Experts of a small language model: a sigmoid router, 590M tokens.
Below are experts of layer 5 (counted from 0) of a mixture-of-experts language model. Rows are named router (the router's row for the expert), gate (a neuron's input weights, with its number), up (a neuron's input weights, with its number), down (a neuron's output weights, with its number) and show model dimensions 0-95. Each number is 128 + 32 x the weight over its row's rms, rounded and kept within 0 to 255.
Before each expert's rows: "comes after" lists some tokens at least twice as common just before its tokens as in all text; "comes before" lists some tokens at least twice as common just after its tokens as in all text. This comes from a sample of Wikipedia text that the model never trained on. Tokens count by the router's weight.

# expert 9
comes after: "the ", "a ", "The ", "s ", "his ", "National "
comes before: "of ", "in ", "and ", "for ", "==", "("
router [136 133 140 136 149 140 112 132 105 153 147  85 112 155 142  76 108 157 148 139 139 176 148 145 106 141 139  87 119 138 115  80 140 130 161 161 162 138 139  94 118 136 143 116 197 168 135 127 125  93 124 164 158 155 124  88 194 109 132 141 127 137 123 117 112 139 160 150 165 137 167 152  64 172 121 155 104 143  69 127  99 152 132 170 162  83 129 135  94 108 193 158  79 132 160  97]
gate0 [141  87  79 129 119 133  56 148 203 121 169  94  80 216 119 129 124  87 139 156 160 200 108 129  91 144 174 118 113 120 162 138 142 117 113  76 126 142 127  67 115 135  95  79 122 136 116 160 101  81  98 136  97 181 102 151 160 129 101 150 149 160 101  87 103 206 117  87  64 123 183 138 133 167  95 164 206 117 137 134  86  65 176  96 108 157 146 112 151 109 124 127 140 128  76 151]
up0 [128 159 175  80 120 137 109 122 108  69  79 160  61 179  97 110 123  86 127 130 181  99 131  74 129 137 137 123 127 158 146 117 118 191 148 132  84 137 108 132 133 116 130 138 136 161 109 163 132 106 154  95 144 126  74 146 124 153 119  80 184   8 122 104 164 174 131 127 100 128 172 108 106 203 142 157 182 158 147 163 151  78 145 115 193  92 124 141 165 109 113 137 101 108 115  88]
down0 [120  89 117 218  80 156 132 181 152 136  90 131 111 142 103 150 135 107 169 161  73 134 121 157 126 119 101 127 125 111 178 178 165 117 188 115 117 133 157 153 115  96 161 108 190 100 108 150  19 111 126  76 159 159 143 152  97 104 118 123 105  61 134 135 141 106 119 152 129  96  80 126 118 129 130  94 162 104 128 206 123 183 153 124 147 123 126 179 112 146 131 109  93 153 155 139]
gate1 [170 131 114  85 130 141  90 214 132 135 145 103 119 140 119 164 125 126  94 126 148  98  67 124 121  93  96  84 139  77 136 127  97 122 177 148 144 148 106 114  89 147 132 124   9 112 131 127 165 127 109  99 158  94 145 119 115 145 126 137 153 104 121  90  82 100 129 115 115 140 161 153  52 135 139 138 105 167  97 142 171  87 136 161 147  56 151 157 144  94 193 188 113  78 145 152]
up1 [ 74 139 110 139 122 176 153  76 105 145 108  58  77 109 114 165 107 170 143  48 105 142 133 103 110 153 171 126 144 139 142 127 145 117  78 138  58  70 127 132 211 141 125 133 177 106  84 113 133 143 139 131 113 186 138  97 172  98 123 161 110 189 153 190 174 118 173 157 203 103  75  96 129 118  88 115 151 140 108 179 140 178 102 125 112 136 134 109 139 166 125 162  99 155 117 198]
down1 [147 128 151  78 149 171 141 180 123  96 141 181 142 162 132 159 157  96 148 176 135 130 108 134  76 165 184 122  70 150 160 140 130  97 192 100 156 149  94 145 147 134 132 142 160 116 130  93 129 107 145 136 119 166 123 143 113  95 164 130 120 117 190 125 182 107 153 136 132 154 144 130 149 156 136 141 145  80 119 107 114 109 119  90  98 139 163 140 124 114 156 171  87 136 159  76]
gate2 [142 156  56 149 144 126 156  79  89 103 174 153  91  62 238  92 159 134  98 159 148 140 116 140 143  83 140 117 151 133  70 103 118 141 146 179 147 122 196 169 110  98  99 133 138  54  79 158 129 145 140 115 150 127 122 130  90 134 107 149 169 114  69  47 181 117 114  97 126 120 117 135 141 160 114 140  97 117 135 100 123 178 123 108 132 118 183 103 150 164  46 193 125 148  74 150]
up2 [117 167  90 152 108 120 170 102 125 137 159 146 121 118 121 158 214  76 151  99 115 138  93 172 138 138 127  55 159 114  90 149  98 122 174 201 130 189 157 117 138 111 157 100 151 123 127 152 125 122 107 137 151 135 142 176 123 136 106 146 130 144 107 107 115 100 160 129 153 130  86 167 172 161 158 115 100 149 100 101 159  99 175 115 149 157 168 133 125 137 124 196 110 109 129 131]
down2 [161 164 148 128 137 134 136  94 164  85 105 120 138 109  63 142 129 166 114 116 146 120 174 102 104 112 182 160 125 142 129 114 120  31 184  59  94 114  90 142 153 111 118  65 126 162 112  90 108 146  95 105 153 169 195  45 159  73  98 130  76 108 141  97 106 142 144 155  86 132 144 185 159  95 145 107 151 124 116 127  80 109  90  85  78 143  78 162 124 158 132 186 137 149 153 157]
gate3 [137 136 117 153 147 113 158 111 124  65 128  91  73  93 104  79 171  88  64 186 171 120 137 161 144 172  99 129 154 183  90  82 136 115 163 123 132 166 104 108 111 102 116  90 125 108 149 120  84 143 159  99 101 123  95 103 153  89 125 116 144 162 112 176  72 170 163 131 119 110 127  99 179  85 124 108  76 162 100 116 199 149 166 159 161  80 153 103 146 118 134  98 113  89 126  99]
up3 [137 134 136 166  93 173 182 160  74 144 121 138 160 102 131 166 134 173 138  95 156 120  84  95 151 140 146 147 152 150 167 121 188 110 190 146 104 136 108  81 133 117 118 100 228 140  60 106 169 149 162 130  93 212  95 143 135 101 155 158 143 134 126  99 122  44 107 128 102 120 146 121  88 104  94  63 149 138 125  37 140 141 144  96 109 128 122 147  77 162 129 119 169  97 149  84]
down3 [166 118  69 108 129  79 148 160 176  81 151  97 113  99 112  88  97 133 187  81 119  62 121 149 160 112 123 126 117 132  98 133 117 186 122 139 142 147 128 180  54 143  83 166  70 119 187 103 155  78 125 134 111 169 140 173 125 155 105 109 133 166 104 190 131 126  94 152 147  81 114 141 143 172 188  54 133 158 155 124 155 161 122 125 100 118 141 128 122  85 144 127 124 142 142 138]
gate4 [142 121 162 195 152 111  91 156 110 197  72  94  75  41 119 121 128  97 117 119 144 156  73 182 162  61 133 106 109 197  77  88 154 143  80 139 106 163 156 104  99 132 100  84 134  93 117 143 168 114  87 134 145 132 177 150 148 146  84 176 181 125 170 115 147  94  85 154 144 117 173  87  92 112 112 113 141 145 125  91 164  89 110 113 156  95  74 164 144 123 134 121 135 202 133 126]
up4 [129 127  95 188  56 185  84 152  97 126 125 125  76 106 134 118 118 142 115 115 110  98 107 122 164 109 135 121 151 155 155 134 185 111 170 125 131 118 103 132 124 148  92 139 180 171 108 114 105  68  60 166 123  90 105  80  96 144  82 170  72 133 174 163 210 145 113 104 173 115 132 129 126 117 123 155 123 127  47 103  90 141 120 149  91 107 117 184 122  58 155  94 115 130 101 125]
down4 [110 141 114 159 119 130 159 142 133 103 108  60 167 174 134 130 144 142  95 117 190 137 115 122 163 130 120 114 194  87  59 175 111 153 117  97  91  45 143  96 169 151 153 111 166 114 142  77 119 186 103 145  78  82 134 155 109 170  98 129 154 122 129  89 112 125 144 134 125 122 116 102 133 124 116 126 160 105 182 171 160 106 124 168 139 104  86 146 152 114 111 123 124  80 125 121]

# expert 7
comes after: "| ", "|", ".", ")", "==", "==="
comes before: "| ", "- ", "|", "==", "The ", "== "
router [136 129 121 131 170 154  94 106 116 146 114 149 102 135 150  97 158 126  69 173 185 140 163 150 124 103 102 116 131 107 167  95 160  93  97 124 138 141 126 104 158  88 147 194 123  96 212 102 121 130 100 141  58 170  86 109 138 173 150 164 156  70  85 157 149 149 106 157 128 209 136 173 148 154 123 105 133 116 147 121  69 109 139 183 180 164 130 125  61 144 146 124 167 143 165 146]
gate0 [107 133  95  99 107 139 140 150 161 138 157 129 118 129 128 117 179 107 128 138 119 143  85 117 130 134  51  73 111  69  36 108 119 175 130  54  45 129 105 108 165 149 125 146  96 130  54 108  77  85 181 122 139 132 148 133  90 111 172 109 181 129 159 116 100 117  79 181 103 191 114 143 116 136 124 110 127 107 113 126 115 107 138  94 122  87 101 163 105 130  95 123 102 120 140 107]
up0 [169 125 136  64  70 187 185  90 158 130 150 195 111 120 123 107 123  97 105 178 161 152 127 149 122 138 203 144 162 122 124 131  91  98 160 138 190 198 169 166 129 108  93 150 132 116 149 113 182 109  62 132 160  44 147 148 131 121 112  83 102 170 106 138 112 137 136  72 148 135 153 131  83  89 174 103  96 129 123  74 160 133 106 155 156 158 175 112 110 107 116 180 100 120 141 135]
down0 [124  66 136 120 159 134 171 156 107 162 114 123 154 201 126 153 113  90 178 134 136 112 126 149 143  79 115 159 110 143 185 122  90 128  93 165 138 134 147 148 118 139 126 124 158 150 145  55  64 119 120 133 169 130 125 181 112 130 102 160 179  72 144  97 165 204  95 152  66  99 108  75 125 167  60  90 121 104 154 146 181 124  98 108 120 124 113 116 131 114 128 150 157 139 120 148]
gate1 [128 159 168 117  53 150 129 159 168 171  82 129 113 139 173  94 109 157 125 190 105 107  92  28 191 123  99 158 103 148 136 185  89 120  95 157 101  81  80 170 106 148 175 185 163 130 125 133 152  79  68 125 114 124 131 118 128  92 138 118 141  86 136 110 121  98 109 121 102 122 136  85  90 174 153 152 151  91 119 127 112 130 157 101 137  69  38 125 134  73 132  45 127 157  62 147]
up1 [146 127 178 142 150  55 129  93 109 110 107  68 135 104 180 137 130  60 105  75 141 144 164 163 153  93 158 185 132 105 182 123 159 122 138 118  96 143  61 122 149 145 179 127 150 179  87 160 145 155  44 101 116  69 111 122 139 151 176 156 125 119 145 143 210  86  69 176 172 107 123 119  90  88 140 141 108 142 154 127 103 156 191 134 156  77 103 114 123  76 205 174 138 109 103 108]
down1 [104 109 165 104 154 107 167 125 142 110 111  70 108 139  87 143 189 197  88 162  69 123  98 101 125  85 107 177 123 142 126 138 120 109 129 133  78 174  74 121 109 134 142  95 105 126 103 105 174 167 108 120 124 110 153 126 183 168 125 146 185 128 159 107 114 108  91 154 102 106 124 191 174 119 123 128 182 107 112 142 127  93 130 103 124 158 143 152 182 141  84 151 160 193  65 118]
gate2 [144 122  87 129 118  96 188 115 132 142  91 175 141 133 153 140 157 121 126 130 118  70  70 126 131  52  93  81 182  91 194 136 148 147 111 119 104 105 116  77 103 136 162 123 140  85  51  74 127 149  91 148 137  79 123 166 127 177 149 148  90 146  93  94 105 148 110 107 102 164 109 142 148  90 100 121 132 164 138 167 141 135 127 117 110  48 100  68 129 111 152 121 184  97 183 109]
up2 [124 101  64 160 170 120 187  75 119 155 106 147 157 145  86  72 169 123 175 176 151 160 153 126  86 124 121 162 173  69 114 109 180 130 120 157 132 116 115  68 123 138 146  68 181  93  80 134 199 130 115 174 106 103 118 217 139  84  87  73 103  93 126  91  78 117 140 106 101 141 108 140 100  81  60 136 119 124 113 145 145 119 119 130 112 107 129  87  89  68 148 147 180  88  79 124]
down2 [119 190 182 176  93 115 218 105 132 122 121 129 123 134 117 128  49  76 164 111  42  89 125 124 140  96 157 127 162 116 155 166  83  97 159 116 113 123 130 116 162 101 134 171 109 112 145 131 100  96 154  75 143 133 116 141 120 155 110 117 126 167 183 112  85 107 168 114 110 151 211 178  79 156 128 156  59  94 117 110 144 159 185 144 116 135  92 117  97  79 175 101 159 105 198 170]
gate3 [100 138 112 136 142 107 147 124 129 148  98  89 113 154 106 131  99 173  86 150 187 134 108 173 128 200 107  92 157 133 148 121 168 158 164 110  96 126 179 134  94 141 195 158 151 147  68 151 183 164 138 104  51 129 120 152 120 101  97  93 129 103 164 146  38 179 140 109  83 132 136 125 131 133  61 156 124 125 111 115 106 165 122  93  92 111 124 171 161 103 171 119 117 136 170 127]
up3 [104 109 101 112 145 125  90 143 149 153 101 101 159 119 117 192 118 120 139 114  95 126 132 101 139 142  64 167  79  83  93 139 111 140  70 203 186 148 180 151 155 124 128 145  78 110 179 154 149 169 129 129 120 163 123 189 120 151 137  99 132 164  92 162  45 183 165 111 182 186 128  97 152 137 167  98 205 137 112 141  92 125  86 102 163 159 146 156 124 195 163 164  68 135 162 131]
down3 [ 93  92 110 175 115 116 135 180 126 135 100 118 159 156 123 103 149 110 140 115 187 158 129  98 151 153 145  88 196 173  82 159 158 102  89 180 137 129 233 157 149 137 149 158 120  47 114 136  75  69  81  76 171  94 117  61 125 128 133 119 135 136 107 139 122 122 143 167 153 130 157 159 159 134 134 113 126 114  62 155 159 135 128 180 126 142 182 180 172 132 183 170 141 161 142 127]
gate4 [155 121  92 155 111  55 167 124 125  90 141 120 142 159 158 149 114 125 129 203 119  89 143 133 194 204 140  95 123 138 151 152 181 143 204 119 120 100 186 128  86 161  74  89 126 194 184 116 145 167 170  66 125 136 172  76  92 114 161 122 118 119  66 114  78 161 103 119 104 177 135 125 123 138 109 133 163 127  90  84 154  96 134 111 134 146 173  93 108 202 135 105  86 134 142  95]
up4 [ 88 113 178 176  93 238 130  76 108 173 160 151 132 178 120 112 142 107  93 112 168 117 132 104 108 159 103 122  94 136 122 144 160 114 106 140 138 144 102 163 116 127  59 131 151 120  92  92 129 161 126  72 149 129 114  73 134  98 152 130 161 130 126 192 146  59 179 111 118 148  99 132 150 192 139 124 149 116 161 154  70 100 135 124 131 139 142 117 131 107 128 151 154 108 143 101]
down4 [120 196 148 154 150 143  71 112  92 158 137 114 124 154 137 140 133 111 170 117 172 119 118 127 128  96 147 146 127 156 136 150 156 125 147 133  86 104  77 147 149 125  94 119  91 161 137 146 145 100 129 135 125 115 163 132 109 160 153  77 153  97 156 127 183 130 113  76  51 137 110 159  87 154 124 156 123 120 171  55 134  86 146 134 124 162 105  83 133 111 107 144 135 127 149 169]

# expert 8
comes after: "\n", "\n\n", " ", ") ", "\n  ", "U"
comes before: "\n\n", "s ", "\n", " ", "\"", "201"
router [146  79 139 184 168 117 144 187 123 149 112 116 121 142 119 133 123  95 178 192 137 162 131  74  98 133  77 118 138 143 111 124 103 194 136 174 147 190 172 164 128 104  71 151 146 135 151 119 156 161 155 152 112 102 134 160 107 119 112 125 161 141 112 163 111 132  63  77  92 122 110 113 145 123 168 138 107  75  69 107 128 158  89 162 178 153 166 131 134  91 211 153 127  65 174  75]
gate0 [129 135  93 115 130 118 125 169 107 105  87 117 130 125 174 160 161 104 142 127 135 167 123  88 109 150 140 129 163  40 121 183 123  58 112 204 147  70 189 153  66 103 116 148  60 145  70 146 159 117 115 101  96 165 118 178 131 104 137 138 123 149 128 124  97 146  60 133 100  77  91 153 121 162 131 164 154  63  98  95  73  81 128 117 120 145 143 161 110 183 132 156 147 177 117  77]
up0 [101 151 149 124 132 101 163 182  67 198 142 106 115 115 117 144 158 126 146 127 138 107 107 104 141 157 143 112 119  93 134 121 140  94 164 114 167 141  86 144 120  62  82  89 107 156  99 167 158 167 104 123 103 127  99 154 114 135 170 182 125  87 118 140  95 115 164  92  90 139  81 124  81 135 187 109 107  75  90 109  83 145 116  90 134 104 178 101 114 169 162 193  85 145  99 127]
down0 [ 84 147 165  83 153 159 130 177 114  99  81 112 157  93 163 106 125 187  74 172 126 117  84 157 142 108 172 153  58 114  78 174 150 117 124 118 128 166 167 150  70 129 174 126 151 161 184 117  78 184  87 149 154 112 111 113 131 160 174  68 148 161 156 116 100  88  95  98 151 124 136  96 127 175 126 118 117 103  39 135 117 117 137 166 193 158  97 139 143 129 126  89 160 147 178 121]
gate1 [ 99 188  88  29  98  87 173 140 115 170 121 163 159 119 145  79 144  86 102 180  84 111 139  73  76 128 124 116 133 158 132  88 144 178 138 151 143 149 147 157 138 153  58  98  94  89 169 125 150 143 151 164 121 137 153 160   6 165 123 135  99 128 149 193 116 112 164 137 120  41 138 115 118 154 122 146 146 174 131  50 133 101 123 167 171 195 132 162 131 120  81 112  87 143 127  93]
up1 [ 89 180 106 114 166 106 121 127 109  85  52 181 176 129 122 155 116 161 138 124 156 174 120 124 185 102 113 145 169 147 127 129 158 140 106  94 127 141 126 123 107 153 131 140  90 126  97 134 119 206  92 158 157 155  87 121 133  72 133 177 161 164  38 106 222 154 116 128 143 155 157 129 147  88  65 105 106 179 125 134 159 183 144 147 150  87 143 118 138 137 171 138 129 116 128 109]
down1 [ 97 184 152 152 117 130 124 137  86 164 117  72 155 164  94 149 124 105 136 141 134 162 176 117 125 151  88 146  89  69 101 153  90 191 140  98 102 168 163 160 101 111  84 152 123 175 141 147 125  83 188  92 108 118 119 109  74 105 160 121  67 106 114 138 148 110 126  90 134  79 112 122 123 121 116 144 208 149 191  78 148 155 160 143 169 115 167 213 115  81 143 147  74 112 110 144]
gate2 [185 153 142  88 154 111 108 124 117 150 170 180  95 159 133 152 190 149 140  79 125 141 124 201 140 116 141  91 200 208 128 213  99 135  90 155 139  70 132 114 128 105  71 157 112  90 156 139  62 135 127 144  53  99 124  91 153 132 115 121 142 150 113  34 181 181 141 161  83 134 124 151 145 116 133 141 129 142 175 115 120  86 105 116 130 115 100 142 142 129  75 173  84 147 105 150]
up2 [187  92 105  77 176  79 115 114  18 124 128 105 156 103 161  89 104 171 157 156 135  96 134  76 108 179 128 116 134 154 126 165 103 129 114 111  93 148 192 157 140 138 143 117  94  95 138 133 110 101  82 157 143 104 130 190 128  96 123  85 107 105 139 143 125 116 108 160  75 181 178 111 112 153 104 158 108 117 161 142 128  94 167 131 132  83 123 124 123 119 174 159 142 132 156 119]
down2 [103 204 117 109 159 144 136 113 142 111 119 148  96 125 159 120 114 117 131 116 117 127 124 138  91 115 158  71  84 117 160 166 162 132  97  91 148 190 156 150  90 132 100 130 106 146  93 150 125 116 101 109  94 109 129 127 150 172 185 156 139 170 188 131  97 107 107 131 164 141  59 100  97 103 142  60 186 104  92 122 158 171 124 114 159 139 125 134 153  97  78  92 164 133 146 126]
gate3 [180 134 114 142  63 103 128 140 129 153 166 107 130 133 149 160 121 159 118 112 155 135 113 179  91 151 139 116 165 106  81 152  92  99 103 142 133 110 100  92  99 127 127 183 132  96  81  96 166 112 132 132 108 109 121 125  37 121 126  95 140 126  76 160 130  95 192  46  84 139  99  96 100 126 121 119 140 104 117 163 158 148 126 117 158 142  70 105 170 174  91 139 129 138  99  96]
up3 [130 145  93 102 158 144 142 109 117 131 149 112  79 173 112 173 190 184 123 144 105 135 129 111 121  92 161 124 100  98 190 109 112 178 108  81 126 119 117  96  90 108 138 157 108 163 200 184 164 129  86  92 131 114 148 125 105 118 126 153 125 118 109 153 183 149  78  97 131 121 134 102 109 112 126 152 144  65 117 141 166 149 105  71 151 135  97 101 135 150 116 115 139 151 160  55]
down3 [ 27 105 159 106  84 102 196 151 117 123  91  89 193  65 202 136 137 140 107 123  93 131 123 108 120 156 143  76 164 112  92 138 120  86 207  90 156 154 156 172 123 165  84 204 120 130 112 132 126 111 116 138 137  83  97  82 127  99 157 214  61 151 106 180 105 111 144 118 145 162 132 115 177  88 195 177 161 145 147  87 111 106 128 125 117 105 155  74 107 156 128 105 147 114 152 160]
gate4 [ 67  75 158 119 107 134 136 153 160  90 159 133 117 122  42 109 123 130 125 150  86 168 164 145 147 154 131 101  98 146 164 190 172 131  69  99 147 122 177  90 174 141 108 124 122 172 131  93 108 132 132 105  96 149 118 169 149  92  82 186 133 168 118 125 155 150 101 148 130 130 175 171 136 123 121 140  95 126 106 165 123 195 143 152 140 109 149 161 112 158 139 135 169 163  98 153]
up4 [163 158 180 157  99 109 111 137 121 127 127 148 136 175 124 113 101 156 103  78 143 157 102 127  81 165 190 122  87 134 160 151 158 163 134 219 141 138 118 180 146 112 136 102 121  75  73 152 152 130 116 122  88 126  96 160  88 123 131 120 128 110 153 157  79 172 163 113 154 124 133 155 145  90 119 161 150 107 152 114  92  74 129 142 131 160 134  87  91 162 174 122 123 119 106 160]
down4 [115 108 103 132 125 126 125 146 115 142  88 143 107  75 156 146 133 106 145 104 131 121 139 143 150 177 128 139 134 107 118 141  64 117 131 137 132  72  90 138 101  98  87 137 139 119 135 154 123 167 119  98 151 127 196 114 167 132 105 113 103 123  62 128 110 153 121  95 174 135  63 110 138 195 131  77 109 156 141 158 154 133 189 131 121 115  96 184  68 104  98 145 138 151 132 100]

# expert 5
comes after: "to ", ", ", ". ", "and ", "he ", "He "
comes before: "the ", "a ", "to ", "his ", "that ", "he "
router [139 122 163 108 168 150 138 143 131 107  83 112 160 158 124 142 139 117 161 143 120 137 112 145 116 135  87 102 128 154 132 147 145 169 100 113 149 192  59  90 112 143 131 164 109 157 197  83 124  86 136 136 133 157 116 170  80 157  62  86 116 112 136  96 105 127 101 120  77  95 174 134 104 163 156  78  94 102  98 189  81 107 129 193 113 142 135 133 183 114  50 136 136 137 126 136]
gate0 [ 87 102 159 122 171 182 133 104  58  59  63 109 144 164 110 206 188 121 128 114 105 145  67  89 103 100 149 102 172 130 132 132 126 140 121 113 141 131 106  73 140 158 173 149  53 145 128 156  99  75 161 164 114 100 137 154 120 148  81 108  76 122 138 141 158  99 160 150 151 168  88 174 110 189 169 102 103 161 117 135 116 183 125 144 132 159 146 126 137 131 112 126  46 126 163  50]
up0 [ 64 149 118  82 168 137 104 126 125 126  69  86 138 172 172 135 106 137 132 119 168 135 130 116 111 140 131 135 100 141 117  90 119 112  98  80 130 129 128  90 110 114 172 192  93 164 138 162 120 142 103 110 112 101 107 145 186 170 143 167  67 140 121 158 143 148  83 153 147 147 128 190 142 179 159 122  93 165 120  92 105 162 112 123 138 154 100 142 128 157 107 122  16 159  97  32]
down0 [121 105  58 149 100  96 154 134 105 153 134  99 110 138 123 122  55 119 213 147 103 120 126  82 126 107 195  99 108 119 164 235 156 128 101 164 120 119 161 191 111 118 172  87 168 160 100  86 124 148 149 119 135 111 115 128 163 117 194 125  98  92 133  78  95  92 101 119 157 138  74 124 131  62 125 143 174 122 107 157 117  53 158 174 143  88 129 148 141 135 153 124 125  74 100 147]
gate1 [133 153 134 161 136  95  92 117 124  98 119  97 213 144 113 203 149 137 151 111 129 107 118 113  69 166 136 131  93 131 151  96 111 136  92 182 118 133 135 104  97 149 140 197 168 149 112  78 164 159 121  91  74 129 112 132 168 122 128 100 119 133 117 190 137 130 102  95 105 165 129 176 163 106 106 161  59  88 122 140 145 108 118  87  98 142 133 134  68 148 120 106 136 141 108 111]
up1 [155 147 107 129 148 165  90 129 144 121 126 101 146  70 162 138 168 178 140 190 123 119 114  81  88  98  58  90  72  66 121 139 166 106 127 124 177  76  89 118  72 119 134 141 121  83 155 108 120 144 124 125 146  65 111 130 147 169 135 144 158 127 172 132 102  76 145 140 108 139 152 147 175 114 133 115 168 153 142 109 106  27  98 207 103  90 114 116 175 122 119 157  94  74 102 139]
down1 [ 92 162  61 155 141 126  97  66 105 135 179 141 137 108 102 152  88 104 102 150 144  96 145 193  97 135 121 105 131 123 114 159 166 142 150  96 132 188 157  82  88 150 124 142 193 149 159  88 124  93 150 115 123 129 177 140 138  78 148 132 153  91 168 185 115 115 131 128 134  88 158 131 137 163 136 119 113  79 117 211 164 150 121 133 198 123 127  90 120  95 125 155  75 159 107 105]
gate2 [ 90  87 129 129  89 158 147 119  69 133  95 129 165 152 164 101 138 142  98 122 113 112 172  80 120 154 158 122 121 176 114 174 109 131 176 120 138  98 156 124 196 115  90 169 113 160 152 122  85 180 127 100  75  71 143 125 150  64  69  93 151 130 110 155 128 127 146 146 121 157 131 165 103 151 120 130  93 122  83 157 145  97 129 179 123 111 126 203 170 165 125 188  96 113 132 110]
up2 [118 149 125  70 130 100 138 144  81 179 160  99 179  91 181 107 145  84 154  94 143  95  81  85  96 125 169 180 131 108 147 141 197 157 141 113 129 156 135 138 169  80 132 111 115 145 111 159 171 139 121 127 123 159  61 135 180  87 137 196 136 108 129 116 164  87  61  96 127 116 132 122  20 118 117 134 163 134 124 108 140 107 114 103 125 155  70 114  74 115 135 137 141 110 137 119]
down2 [151 123 128 194  95 140 178 144 181 113  80 144 127 128 142 148 151 113  98  78 107 126  84 144 139 151 100  96 108 105  76 186 130 110  97 131 106 101  92 179 112 114 144  99 107 114 146  96 119 147 120 143 139 157 154 139 153 130 197 110  96 161 194 165 133 122 172  85 185  97 103 110 163 128 120 113 106 118 108 152 119 163 118 121 129 112 196 131  93 190 145  84 168 147 179 119]
gate3 [131 123 100 128  70 112 145 116 173 130 132 149 168 189  91  84  87 103 171 124 166  60 147 124 163 126 153  56 142  83 115 163 168  81  97 133 144 173 146 100 113 143 107 111 186 129 150 169 147 167  31  96 144  83  90 162 110 127 185 100  98  83 129 188 110 128  99 193 143 125  81 140 135  85 173 144  60 166 115 160 124  83  97 106  69  91 128 147  63 165 138 109 163 159  80  94]
up3 [168 149 113 157  91 103  71 200 133 119 107 129 106 123 110 168 104 112 137  80 194  85  80 161  83 101 135 113 119  90 153 204 161  84 133 126  72 109 114 158 152 104 106 107 167 137 171 167 147 131  74 124 123 119 151 135 130 113 172 135 135 102 149 177  89  74  65 199 156 123 160  50 122 105 147 161  97 125 137 196 173 107 116  95  36 103 103 128 126 168 123 159 107 126  99 123]
down3 [124 158 141  80 108 118 200 107 133  88 126 158 110 129 129 136 139 130 116 109 110 115 124 102 132 152  74 112  81 108 136 126 113 202 108  91  98 125 132 118 131 102 126 143  78 117 147 169 171 124 113 109  89 160 146 124 120  96 111 158 112 142  94  88 110  93 148 128  64 104 138 122 133  93 102 146  92 117  95 124 125 163 159 116  79  99 107 140 175 127 134 147 150 138  93 117]
gate4 [173 166 105 118 125 138 152 158 153 141 118 123 146 163 133  91  22 140 154 185 123 135 122 145 189 122 104 180 171 122 142  56 118 128 177 169 122 104 143  67 150 129 121 163 128 104 142 140 145 134 156 117  84 143 126 197 118 142 128 142  98 138  85 164 130 123 138  86  89 149 103  96 171 109 158 107 132  87 136 214  80 161 130 112 141 105 131 145  88 175  95 107 168 125 151 112]
up4 [ 98 105 115 117  52 122 188 120 181 148 170 202 115 179 152 167 106 130 123 181  83 152 162 115 182 144  92 148 133 202 108 148 130  98 119 172 136 124 212 164 133 106  95 127 139 172 132 149 203 119  72 125 120 118  50 171  74 145  65 157 111  78  97 102 150 160 126  98 145 118  90 123 139  86 123  76 175 150 189 164  66 112  47 146 118 137 125  97 115 164 138 117 145 144 151 152]
down4 [143 134  65 148 164 112 108 113 150 128 139 128 169 165 141 105 123 138 160 158  90 139 104 118  83 127 111 159 128 161  87  69 171 132 130 109  83  89 117 131 121 102 131 107 123 189 108 127  98 114  84 199 137 153 147 111 102 196 255 137 137  72 118 123 115 150 167 142  48 184 137 167 126 142 129 115 132 145 115  75 118 164  71  95 108 184 124 156 165 178  91  93 105 143 145 129]